Below are experts of layer 7 (counted from 0) of a mixture-of-experts language model. Rows are named router (the router's row for the expert), gate (a neuron's input weights, with its number), up (a neuron's input weights, with its number), down (a neuron's output weights, with its number) and show model dimensions 192-255. Each number is 500 + 50 x the weight over its row's rms, rounded and kept within 0 to 999. Numbers have three digits each.
After each expert's rows: "mostly gets" lists some tokens that are sent to it at least half of the time; "raises" lists some tokens whose logits its average output raises strongly, later layers aside. This comes from a sample of Wikipedia text that the model never trained on.

# expert 7
router:506470461534403485535447456486533559429486552486565529435500428505518545513484477477491541552500386498493459524529508585511483590507456511419584501445441482441494495495540516518539562479472529
gate0:470519502465516478524542508420385482435486511393584503473404475604493531391532527470448562495573517394536484555442540533560445522503586546536521522527485494500480482486571573520471483441516404
up0:471503442571512417466516447499581533492532437475482509578565496511550558488577585555446527470385512533550437510494529503439547505469433470590551472501484462552532543573463551496490557512514436
down0:514492448407490468444517522499458477488498525509476486485591435460459480503519430451504521514469538563479475491509409547455574436483506540492486458485534518498463434518472483535454529531431490
gate1:555520470517560468540506549482428447539556567489446464535446552504557573581433525457467477479461581551549556539544458467508500378591509493432514546474486467483520515512420532530476548457557500
up1:561445565465518519560459486525427574586454557550445496447500480389470505438486485453522439475451506565558482472491469423504530433499541558520454461485541556515488511496473540493527422493478466
down1:433500434434429594437434537461409450472446439480472437453460430541489576458485558505485467497498613442528555623515492556513411481463496479447589558509500473519532509560543507363396538473553522
gate2:527517460550429487494467454521522475449477420545445580426553443562558493412465538431610569546554418553552574502388472434549473546488577474505557518488543503577561474603569474496496421527451496
up2:466483400575500525485483512577423480519576548537491526523544484506525447487511457464544507493516457492500565425456494552459489497551469443480469554615475403481488481565525500563566462585444517
down2:438512494531453491445552479434465558435470539494469524587408483540640485471512509519649516493514514442470495506531459566509541529369488505511520465384460500500520511445461577576545589546408409
gate3:510436530572499499435456388441429553513620509463500495470573490506477532378517456446569496549522462526450579531451475524472474463478560474540473452471438515485490619530473505506502481432498527
up3:467493493521505556589477489591503567435454497558457456523546463449465429471536507507535473501462442467480511476387516500415475571496538398459500421434406513449536558601535528490589525583539463
down3:462501481418537489501502612484496572428548537550469475521519441529451502475503476458558455489467487583533428426491475468487514451467477437441420536490570463513541495437540509571520556521509538
gate4:503435503513536563594457547429523482442584445494496557470493480505515472395564469447495532540462451575504515534558470566491471482450574453570524412491448531487571476535575550521442497515429568
up4:501592451501403483468475560484511538478461503530569594453563583384461510455478474558529553580525433429471385484437425508557477457521466491413417487464500532510541451495505516509466592462632529
down4:599469504597497584472513463512427493573521448467492480439552435511505570483528483570530506460528441509476504521468489520452485485486540500496507545485502496517548559528593532449474543493541514
mostly gets: ")", "–", "]", " ", ");", "\""
raises: "app", "n", "Japanese"

# expert 29
router:532458529559609435465554528527558580570541536461505551449509557543458614456552529549443569491447533442528571560400462516468467477524563440528536545513385503555438470530464487509434366591453523
gate0:515522578548495527479511506595417570498508531404504557495527534643461515434534472512591434508436596547545500538518429533607523487482520532500449530547542524540549531534476492489460362471491448
up0:578498534442539486574497520480560469516485446600534527403531427509523448469464491557491484466550473533586401468427556498492555450537406475446521448524579481487463538474506524449513580467441486
down0:441493432491509646503509524510498526435560565516543509528534542426506499507510541448541534521419510597582448517489508477547559534508468570535475508572551474469486506570519509520502485468572500
gate1:522598473540450556476516493530418505443436415526492534489483534626497529385551502493458564571472391465475583493504601478472582451490523451464564451599501476478612475563482466517486491462532527
up1:533548477524548443472474542481476528498519386487546485525536457474527537509446443433587427457412524484413568537454511472577423596452437516544488484390456524501462519397538447432542456515533319
down1:447501439467535536428571512559501544539516483425462496539450524457536622466512552443498495524530543485541412476480428503540512602511487451484573438487482504519504517533542576578549483552519480
gate2:511434447477448481546466528526546525444453546544437530515495487549447508491539548537460503432464509447458400570514433478592527474490413428459565463548476506536548528545574499435550509599493433
up2:447472482527497456582472444506476531461435543462518510574474516508482495507573456479487524519489365449516529495450481468440575445530444571443464541495522435492497554519483421446500626481524458
down2:500489610507549396469516509485452524456583586546486522344481520518478554512459462457448441506490508461464507432477486486530448507536490457525585480474420482428554502489488558549581456589440543
gate3:395523597516571551528523499501517422492450483489416540562583556551488534561558408601429507489493492524452470517589443581479541498560522498482461465467478473456457521538479542505507448648477571
up3:444579477428582524552525419511582462445482486520565584513547430347442468457497496456551560500442514495578589523458598568503533522397518583477533437467478465439545482515516547562539573444492492
down3:514411523441482529447528564523512559491475500583556449455510490525419437520423503456493524374471503495496442562523508415525464510571446570528465554588427480578496597467475439446480543482495415
gate4:409426515533492521543561598519487561554499527604449536487522482478476520558510518506594531455576492498520482494463467455483514396497419459444559533505556509476539483406491508453589553585508522
up4:580446537387532560517396486517512497586421479582506501509470542450532419492543591535487495481477592529510470514583568563468471621506489543550447438488473498522436476490440460507520472484445420
down4:481519488530497530575501499502395492478547491494488549474409514451424500472507510433511553504513434564495570561497464548469490548469551492537480509563482423586509526500475437505427440489448511
mostly gets: "\n", "'", " \"", "’", " Mc", "---|---|---|---|"
raises: "\n", "|", "In", "-", "The", "==="

# expert 45
router:482533468442503434531569580490428525513600533577479446581601462510492480451497475525444495492541477479456576480568492505449556508566488523510503504483596565507499415544494593486502470554454474
gate0:495466581476563546555513425521445468496512497550578456417404521492539513472451476511554540538510526448412448491536570565558440475485468499497506322482450436449488473466398429532502518491440465
up0:505421509494434492446492568540459529420597412448494527431514525404499562556439542515413472496593442462539518500531527535582524546474521504442437479471548491497479487579504478515536544520549452
down0:529536476508531434464468477495554502464621461533542470548489537512525427493480504445538503528544527546503554452502529555535457436563447448584540539498532563496508524563510495484388509483570507
gate1:470487467547564499472462473516564536473438510459487521519534518406473488421527513446591507473463501471486538467510502567526557467472439448450492523509552438462466425433515497435531539542482402
up1:452609551558469468598517464492486444434479450527505430484498454583527488517592563379595543577539552431527546513501541533510484510516439416523505482501425543601467502442494509497560516524515518
down1:411601498530443460517557434481493499508426433448456572497362602440485449482453473468644489545508517541477510524449512457529473519534487609483511529522531534526502430464461436463532460502550534
gate2:533426510569504479415567478479533532536572395481531494533441442574522493554444521516417515532571552536478524446543533552454560432470499510516479452458509511463416464466523570502404507570497492
up2:468496503529512557503549539554483531547540527454470598494540477437456465496538474534602521451486443560478523448516526538500549532499509513485488516470532450554378492572560426536537466432480545
down2:515472550472526501483545489606519474558508473491415540404376465536436412535493486465470561477499559506461596520535506432481514574427461605586443502550628420651436563523481520529548532469472553
gate3:433530480471445476489505383480512411508472402538529411458571501548477467487487514434504594505571448456531444443461537461572531470482447556453462527528557376579514495490474471441470516486502557
up3:508494469603482546482458474400458519603493550505493535455471481520455517490502577517556417516577426477480476470518543483532615491588513539436434585589446447401538490481495477567516501460470476
down3:443466529496562451444505609532487576487382443478441576457426431484552475450615543569479549498502518605504479549479518500462584556512563511506468516555447426469541513580461538503561490524541463
gate4:595615511571545491506481582545539537448528538506460475502388401448525514423491512436469549602552511573501516513548443525400521511480483520551503477446484417439490585575543519602464474379579477
up4:494421572437546443478466423511483426544581431497568477467527603517514486469452541584499592475529453502470454535486538493578577477507615408498447479550486483490541492457527498530432529566515552
down4:506430590418512457615485458453516501519460421636503579602527456536560409545579518557554509434466504495598541464485404523519438556461522528555559492567458524452491489424581426484571502532503450
mostly gets: " a", " an", " A", "ha", " –", " no"
raises: "wa", "v", "cc"

# expert 37
router:503516530539506472546429577556457479398508405426486514520528531576507503501457522550484451484433545514451482546547567460483456447475413567387520508509478530505550495547447546529408504473461552
gate0:534484532524552504489455536531465474509479385464502505490519435613544552403564399432477490446491525528461513443489477575435427487420542488458493536455517439514470520498406551554453474554588555
up0:450550627464466486472431414537551545455405521495469430511500517466562544469534480528558514585508589502421461497549525513399504538531573522550567487507601532434402432485430483429416378518513504
down0:420534511506513504533450494508467475449446423490468551431535535432490500531529434486528510468520584389440469486603481500468494534511499548501559434526517497490530503502483417494501491518524476
gate1:481558484596566515567431455381522601518494431498524512478561526524508521346520436585479442558488529530470494506532475466485515547515434529504482566493601432515550533546430441567444530494583497
up1:533528399458494518556463523521457511458507549556556583559483538435575497449542518420511400482476520512500526523494475512526562470522509437439611464515491470492442456485467498533528482510443601
down1:521513467488492417482517558468525558561536550473484556503529496516466496526661522507444519470533535572468585497443522585501539512539470477490459502509455405515580517412573526494536543576503506
gate2:516601583475491480459514521468526482513435430407558509500581495409551434509468522474487531431400525585531539536514488456495561564477483531494415509511486463467513491568515443461524484561481534
up2:466517515523569480473476502545566450566489500511536435507448494530535450494466585526527469533573454498457502482534492517601498495453550636438451491399341481533431532494562519485559524518492461
down2:523544518535605535515453488545541480463484449423426563461595509474531477483416546516440552469538541550452617436465547542555484511493493573549421502492499466513467507483513430452465445508611513
gate3:503475489605514573566530518506496529474545432488448519513482449477439498491542413499521613504475432516519470428486505431432486400536375529460479436548506478537487541498570559473442556591463441
up3:557477565559467543407593527503550508501487509403563472535443429439531582466530506527467492606513517455548364632464507459404495478550507451528462557428539478522475495412632491548580532542478521
down3:446432471591466487532500582576486522529486525412524506435446570503597498437491419533499440550505542521548536458477512570542448493417537432565515558459560465577588583568521434443613580510475478
gate4:559566569535512401579436530528564467474447487498481449381530528615460500463504496490443517446421497589452431422480506357455528551448445508450473485491472510476505503453516524523466584556489543
up4:570553494515522492481564451497561443397589455468591437554451576467591405521428438511574475504500536479413443431523594470484442446483503535565511535507476471562414520419490551488426473539546454
down4:395501467522416446519469498496518495403509469512477502593522522556450462470508526529508473553418564508568517538517506435460525543530505405414453454470470447510415505483605471521588509632436553
mostly gets: "it", "ill", "ph", "amp", "mb", " imp"
raises: "o", "ol", "a", "or", "al", "on"

# expert 9
router:516424459491496513493501502503524441553489566406445510481483470609566418522465477560558578569540416423586492431408520529467457514503481484500514490467575512555473492565401497586562529401498544
gate0:554529519542458512496515522475494464564449488495460436423424470537476445457511461523566481529486478450513476508480487552578488575480483471517540406519588444604569425484538551441447499546439575
up0:508533514535500466491540515453538481466477571531494449472532559413464545436575515469564408477541614530542544476508445550490466603505408549544569512504470465464497440575524492439475531552416475
down0:492468506498559476502541516598492513450586407474587443545533521513469464506496556511485470512462440475548567523501599471567487501448618481476511474423533501512435457519528452433476489430448545
gate1:461506424353512518491561527444502492482357463602493513436493546571496474459537561452462541485515516540536534513498456487393493516490559515468544510405557522459436426548543522516524534442431387
up1:378406549590437454546504431518510456410581501496531512572557528443512452549453524549503519513541437401532521494550405482563560480554520501537509479465466521503457478478574450507530485454550468
down1:509481445441477479472480531459540461578442608524576464513402601521533439495556474616475518534459466479504563503478516535544507547542447467548374430598398412595516551502495499451614569533587444
gate2:512509575464438511406523473448440469489452491502528480466458583541488488418527491550435513502525535586529500485387432453493445464484525494531509490435517558537651521450457444570516470431528484
up2:538582551479496488510420493500482512549579626505536441552463470416502542586559405431568578478481503467460558527553526491512421633514488546470527489494459496409534412620512539610529470549507368
down2:527448557469508490473478424555468505504542527567512481508484573445544521505586510456433464462497463429435479609421489466616523538470513552458583542585435496585397427444562450510518477532558450
gate3:514543481407440600622548458496575483511469451528477484519461472485480547442522565574530583479526508447493451494500512521592478456510530503461459492421550603493467528489538470511513573574543528
up3:572553457546555464533460493435545449453470504536522600429595513420440562414439563484561489592438484504527423539561458436514498561458474421576488476439546494511621522475544409515446534595452530
down3:541468473572565509525482595440522531534536520434532530494499559600546455571532619477440553466507473500446495453442530585493354486587520495490555551491472465482469481492526496547422590454470497
gate4:452473501498431453464499568571472489485456472541462488547476630470549421528565509468500586534494414536533465554553530605515508523548497528514502518526470511523525467458490491515567482404531493
up4:486420593475477468502406432504486496508529502572536458441564520476428513463506481506516468544571486582456550482546479473499502467513511531538458496520522506547565500538448545481550536564624647
down4:566570477484551462561491527483567479524508511541510460530426592493477478480490508418500520513474541398529507513533520524546483485510612456546522445509480561376519478461519448347374449533475570
mostly gets: " ex", " un", " Pla", " dis", "us", " As"
raises: "e", "a", "er"

# expert 63
router:430504473475503506583496532508582488496534521456572459570504558517446407500457536555541551441553429450432492513463535420561505518510459531541398516443483537483493547561496463505596486472459418
gate0:537430525514472460433450518382509500512461600472495459442529485576472586530553499604547441532571541465524544457413407460488454473620493464482526520456470543450502510491483549526478528467424558
up0:456465443516492494369534430442526496564568518466574523595398473520462498450497530588466527525533596433529426572479525447455499460555431594554421520444471476437494439510448451486545431484504446
down0:439492517506453471501542387519533459402522574518517462555519491418578429543500580462587511402536521619479496465448464468473473536431459497600491510530464402486539460518445442436512560495505411
gate1:480502499465510483512520499581433528479541528439546504473442486551559538460440480403463527493523417421398489608459475587453496509466448588551420485477581519459473431439542481555511478438539456
up1:522520527516485474407559522425494512489502612546437473488502463547480468434499458520494497616493505498431424517507532414443505487449436609630482479434547599477506466589535543488520526605488437
down1:514449371465399517546466594495531581400457556474556488440548542451519546487590492576484505500527580467545588476451496529608549431522522465566427439504453495456466503484486545492577536453565609
gate2:493562525505440467510513596566622573566435488518544583510513528502483554468566482507444551461575483473443472541489469497542491373507351488442545460534517424423616573503424510460523499516523435
up2:445555539473405377500508502560535549504607491526497609507557546674577562472510484467565531561500501458517474484516542479494536560468436556441544479496546501497599528427488561491540529584466537
down2:576530486492469409473513451574587438550499546544430412560467446523525546392569527396551407471520531525544530514463495584539565473530440463570529539489531445489552553533496511507480600529542446
gate3:483502479525448569429470502469464522513488519443537394614503410489466503466446470431485610563499499433466534481485471508519447534433615543505555465498477462518445527586460478464490475550527632
up3:555549472551538450525492494502566591460518474616474509536495501405508398455502476416473467546484525533515516503477458534538549514460463441530452572602491484454477527467433503412488572516491394
down3:449464558467538585480518414411498482596530482453430508420412532575598620508550574510578509498416439513476447464508580491481519607439508502529466486435491477590435493540432438476455567540576507
gate4:572441503517517518504512493514422469550503514476612467520572502533475482401492510507514573515505460533525517576509424466590549594481522422465463535533415489556478481469555643539396488488512623
up4:500504479582511410510565548512504421480536467454511472483519445555491465455541431370465496455511407565421458560495544470563563543520546480449510410550555527526494534453478584435474485588448418
down4:514498617492421527557425555565532489409431389520513511479599656518483508522537490524530495419562548447452505468518552511488407430545457473472512485435461604519517455501472412385487472443517520
mostly gets: "b", " we", " so", " B", " Bra", " fa"
raises: "l", "li", "le", "el"

# expert 1
router:538559575477550496561454565446409406549388497509483441536550510448452498554518598557445510425455472414542507441477505475525473430465527571455478466517586482510494537478453427513511468473531553
gate0:636518643545478454510538521482446459507470401451500478522436515521585537551507495448504452553448469520447465516510502507491475418497535538509414504495521439476561476569492559477379527562485526
up0:490467577470511459554593507450454381490483465451576447488521455461586389604496517486508489531440512497505431402438428473505556416417442531549570565526529432423452533424434426478483527541494512
down0:551437468402565504501477463516495505563576555449496473405473462534515479393499501488459460545476469460475482510552560561493601605426496520510484472493545417505482463542539528514415583527492562
gate1:513537473549516493457518548523489531569502543527423468583561399454508436472432494565502557450444487502493567523593558488503536569613566470542519452520503420469564412542531482506495410571548554
up1:574553499506487476504547534471588507467529490477460489539471462527573513574552420567522421535563483604511499488556468505428432474509469518487591451478522485461447475525643560420418468521453497
down1:413479451500396575461523462432459493594483462493610490435452548455486552503448477419499540450508509488543469529576487564550554510504475428475507552487507506457591426540464487550531478500582496
gate2:509525552416429464509454504480517402449448586501521515487437467514414585431454500600443424526430511489550514534406487525545556498539490506475504465496445565510437498483505463444484513414443487
up2:430457520478461416517436531423515532515576513546522458399548541482517495544504617415547556523512439506560511546506414513494541619477418468502532523524545446479496473464548493415479488445566416
down2:560517532481520454548476369520518486525518456413606474550498587536477505502490422473555482448473521508437495494375457491514558446520518420648429409497510416491433611518575492510568543528461474
gate3:505488545559565564480467480436482469460501480545432489470513509543550396436534466531517431427417481486484470570518596533419452524511543634495397519527489467458538528535587487468455387477520482
up3:508513495493528483465488469526492504525462529439483538514626467552549462572533538484510610432430475458444434464528449637468564449401564517543461412460514471485472546456453447529565498452536509
down3:468450552466500460459576411531488569441501508605443484541426464503474524568502531526457419480520394495469395557491437472467542528504439562455498529482533475501499513431484469450506550624491573
gate4:586491538502578459491446512458503478544336548527527546483521549565505561465468456471470463464557560557562431570422568543598529523486557483448437424510465540464415453458429465518491461457500496
up4:497522575616484502459488535472404613588458521494405564456499579527601522490552529583543560486512488524521436473406490515554515496512510547462445482585555497485558429483508534496540415574516480
down4:434509487502500547472543491425421503599440506421496486502543429470559407532563482534490496536495455478622524498568464545490539457518476387520482489487504511452450576581522471514520486468563421
mostly gets: " all", " would", " to", " All", " will", " against"
raises: "o", "ur", "e", "oc"

# expert 0
router:534493439517481542515507526480543482439523456463445453596575504473482537562510496479560454564535505479570461494601415479584562547463468537495506483551509526493487568526449461489574525509511450
gate0:449424503468464593528541565480526509529571428459428467520459432464503489532443546488468590497505432554461451460501412482566435395414514578474435571461578483529578468504474500487497417437431635
up0:477479543528512478539449581436504530460615440539525499552521503563485511616487446398480466487508503500533449532479498524534520428538498427488474536499583499530428413468456517544621537489557533
down0:547466468448525520477550494561495513523520575538544514540458607507386495470424441468530593518474454383436485531459416501542522504582542498435492504476462466475461529487474546545483482527590543
gate1:544513478576438471464538533550514481480487551487488521460516441481477548489430542580492549460507489495458554507506428396541492511535489478460494475498533473577482405562406478558514499532477522
up1:498528505473447524480507425484514534510586470436476507510397496517441560527538517424427405495483546562510563515400502561530487490513545418471540516505500505483536473433493543521487539491576522
down1:470507486586569559526627517493497511462526524500564577387486483464422476556571456501502516472466503467537451595570495510458512391393505461470547346520538486468458465498448544417438394527494483
gate2:538449571516493480493531540522487604464504502472396515528417395490553588519538449562514500568529532474440527488471458430560522520497468505507494445541589518482598499481525484478520501587547606
up2:444548467536482503555491470518472497529565604490420490527567523509524577548471519455406419491516451532472519403544439590562389539536465530514634513464490459484510537494532482500508448488477530
down2:625508484514511507625486475535379525491532466505488487566449459463487545524500532566534561495479520463424552599554499543565461506471528504443496556479460488408476482485589521438542559522437484
gate3:389434488506394392554493620450486459386510477466475480553575374432478523477496571501553463506532502521592395535549486476521560480534485585538565548500569434494552574452493472533542408435551528
up3:629517478513514474515463513576542569489442538527501583363458404483574487559573535459514462508519537577607639495537467449455566498571483541455541563559553535529491498451526489533550510523492440
down3:589460512559462381486432525507552481585603558434515431547491527426484475492459491519569524530428495525516449495497482583419508478508463511499485515549580467388532501568486465494448500432522448
gate4:539499472496535488454473549471469527488460482546421452516566550425457548514409577423470487571495494516544504535487565508538432437415461510557460637534500539570415501645502629534463475453502597
up4:499578559462563468339485496472541539512457430444497490572405562569479581567501512483482454484527493451628514539456459514502437568489505447551589544526486425398483485537531500438457453568563539
down4:466497564455479477456652448530448582498465445457496503474530527520532519529507531520513483480481515524621491551377458468470481579493475410575526519470463396469537586503452535485476450547588516
mostly gets: " La", " pro", " Ba", " Ro", " se", " Ra"
raises: "ver", "s", "g"

# expert 59
router:511444465479456532505484520531425435434558566542520520575596431509490549521473473469402455482516539485573531571457521595467418493533472469460526453590539590497493544544535530521498534516488475
gate0:403492551444533527493579520437454507490482563466456463428474476462428511414450499479509460491388473468535457575512521573453496551478446452485484498532482652432557448560485503612503477470471503
up0:493466529465449537439533454559572573440442539422488568515493516509428532660558542637544566516489604478494554441502554390537621446508472472576546530454578450513476516451519461465423412447494542
down0:432452548520554479512444544531536547640525518449466584493550532528479563498497444494530516521530502393526432488455535507530450584475585491511541441600471413485522566569510517438574451534529507
gate1:454467546461484522572488534541507583490578500491432546517487528524396494411490518515421531535514465474504483435520474540536506537504588494537432521517537609500507420567466522513459491517503539
up1:505528408450432557434529401445511495452600487493499467497488449426503476590599492517471557534548525442536466531478436547553394569522541662525542527475483498537544512472531458427527601514444487
down1:480456557504453483487428467558445431543495550434506446550545437584585483472364508466528551582523447453479559522487473499478485506468441494384524494465567480463403527591432518481485451468505530
gate2:565474535501521465460415534490549442573611528628445488570510509521482513499473447560534399549491465524457501586494438503510454475508515580523416471545485491525598406451474486549510431491520500
up2:548484499497562510491372499479435515443504561530507580573471517572508441545513542538403504443521512590511524451549451428483596513436535521584524505491549454461550480631463506496493494560398384
down2:510430515483487427576523501498558472417521533508506470468534592591519404464426430531449509472400454409503534471406470404506546486479405493564483559546429535504511442572517453431559452512525479
gate3:528506504559521528554546533444461579547431432519509504515463562488500508402539419467444554429535427520554402481472592458539543444409545593435538493502536509509429531414488569428456418397445396
up3:550554513541410522545542502522398576594461598591527463533388515560469491545508399505447486477498478425480407555454507435412540491534542465475542463512441664502567545404480423512456348508552523
down3:514496388479542596493566427493598514502489501397554505526521460420502536517534467550480510597460504561499517457535552442562469454535453485462450572524490517516488562552415598587446610508403537
gate4:429478503489518608496563491574482565490468502511496459476526559538424495411392433573566599531507489519479445469499545523446562572498511572575507479517469493381491474537511554422446470500591597
up4:523508503463496569514567560531443524564380523530462523486527509463502493529471443449479486555462556435475478485512479434493501514456501483449474553445603380577413503470485535520428492553617505
down4:433519463561565408578484498525501585546538498488563459440603590445543529502433480513457514463428476560484542461559498451496521503507580490512504479482527459558458471428569483505531447585595552
mostly gets: "li", "a", " Li", " La", " Al", " Ja"
raises: "ve", "co", "th", "fe"

# expert 10
router:512555587502437548569511507595543575523435519497496445548377549510445536511543547508510571450579433420458475591499511533452466397589466478480495521520447478457492488542510548493514466528451430
gate0:597442470473450526501562530529564546595499555436429496511438448548457595452501374595514490482508451437465412444493506518598486512550537467479546446520460574558510540616529525509543465508542472
up0:537487434536527508527474507462464551436517502503575554524492634514433429463504620385485554547440566557471463490513545507465472566487495555539516528490492527505456453511553506490552394492479462
down0:562521478515603489496439525524551460522575537455493579595438565543471476493468452473542419320541494369497442605453449520519435528496520529465535489504430433468528521509511588550524601512589462
gate1:533466459466548495593556503537505593497438444541467486500508460515592438529545442521502565525563496527550475514450406496560385518439473496552427539417560541508583485505455474521470408439540535
up1:517571488511550501465519501521469470456534504520522450532434573502549460487534574438499528550527448465507526485531510474446533462475447413486559486522459539526533428533532482457515498478512537
down1:487550521548515555416512567554591392468562430504456538505571528537548529486555496510518480529556469542429519518432646479505586508537404541474469519572520440468432504584549416518520469535543430
gate2:475578489561510431490472532513542533548465442493371527496529549485507490552383469465506454541453445473514505494426539532477460474540532454491551488491510498530482431548434510560536464595501462
up2:444455555509488507519435493504495451554513558602553408447579462519494534512459557549528512558446494527509496523448590457466438507602526458476525503496394514494421451443486541601405590486503443
down2:541565448457499489491537538527481533520486521453525606475554500566569618482492431443516413570398571531475533443504525573453523511435517478579460533573470467463457483530457530491562522512466580
gate3:534419601529530506458478433512434513557472503516497605477483470511418510451650590507506419481492570489526630497520443497496485554533481546587490522429480514521499505439525508541524448490485500
up3:466475516450566485469515579508517487505461466489526478463527500497593547518495484521507510506449526439531481539538363513524494456466535573445432460517491581613582533440413493509435478479502402
down3:524495492470587515459508541474457504501495391414468491584506502597561449446521555426514480564435468467504543424514473478476512451523443507524522465554505520497429539459498541450502516496515527
gate4:444479583435460532481480463538415416499431487448474485588580368503468511481450572488542555544475547493465506481500493464569496444610527435592541541528450462524540562414533519498517458446537523
up4:515482494412576496427483493405532530481486407474582472488488591506515449560478576391510456422546496406472461498537446578394511518434443542391366479515507415531547542555511398495527462499514486
down4:574455523495526457449507351408576523490558526458492418536462552525453502463471510411486595443406463514539460486479515559432497544434473522574494548474523428543522485444488484523551553569535489
mostly gets: " co", "co", " Mo", " Co", " so", " mo"
raises: "unt", "ur", "d"

# expert 4
router:538575548478480494555520487478602449495519547535545455526586445556457503516462525507398464519435449553504443528546598487511527462431550484546381568467587466483522529515501559524551510407519579
gate0:429448605506450431598596506529465523531537493507539499504447503434496550506503487441477614504461420490531514460447443423498570502471480577483556485489486520545491499581403525462448484587512489
up0:460388525563504455509509444521522523455492477500507454556496589525454411611492554491512425590540512611443590546473495608543568558470597492530542502537431556523536492678447454504438496495591497
down0:449462472540437511506409411493504512489528548473461533606449418486536428566494444509401400506432473408467434463536482494499504410478529561463550552482539451522516523466505515481488571419420516
gate1:431579484592475501543487521502480527513442471479434456535532551509482574378497591455504599454566473473506510572492511453499484486442436565443462517524518484465495473548399618478484502502407505
up1:462461461425514531473531426525461476495445544581516508454482567470522542541520552506556430493482528473490554472478476460507461428518443471475609535456469398520504469481568432564410579561469472
down1:451490481492494494518402539466507623543549446472529457467544552511563506476534461521489534552400529507489488435474546580546412520457581472486375541477469494480498521500561462490541533453544504
gate2:577496545509473488535519551472431408510474515548500433416523449552504458508407536451436471503464569503445531543435535483481512504412511575531417392411509538597481470514532466389491488553545510
up2:440494485377493487563526544488541482545477475609500529491435597493414490467517555478451432505608536516525437491489488446482536530515488523496380471458500454364420469523450559478480460482507528
down2:439438452545571452467482491505500461512483467475553497458450481446542591537456499485525486579554447500443525436551506478523570421522561618487412287475513515510500631505541493411577445456447391
gate3:478564607458444479532485487478508471539452478479535523474531472580447520477492444424530596420492480490485469503539571508543487461421472512483543473503465427551502528414566498416474435389529519
up3:562497432553538465486442523449487543587486555480477459408454524507491433467418537481447455408532577467517485523432527457564583514454484465393518509547520499548456486489498499497499469543482499
down3:430553474556514517500523521482485521469462523595397450459508568516633459501518442521419548478441436596431509390487459460566399596461525473517500519434524482423448531521548505517459561527423477
gate4:578580508420571440421561477455545429426448513392448464493584571498467525510507544427434492541493529540500466564494549463524524608490487514542517513510488459562560576404456567450536440474562584
up4:427488498527581454572570462564529471573489566437541464511468535485513535462518528408427503431500539464563458499417496514503393582499432425443489528561517465435496579495546462553533514476458519
down4:514426469544408474529429495461503487481472616487446548430438514519437486483480498582550541456537509588529536502529514435484516582442475498621491450498400472493395492542548483484502522554468516
mostly gets: "t", " In", " T", " North", " San", "n"
raises: "ti", "to", "s", "ta"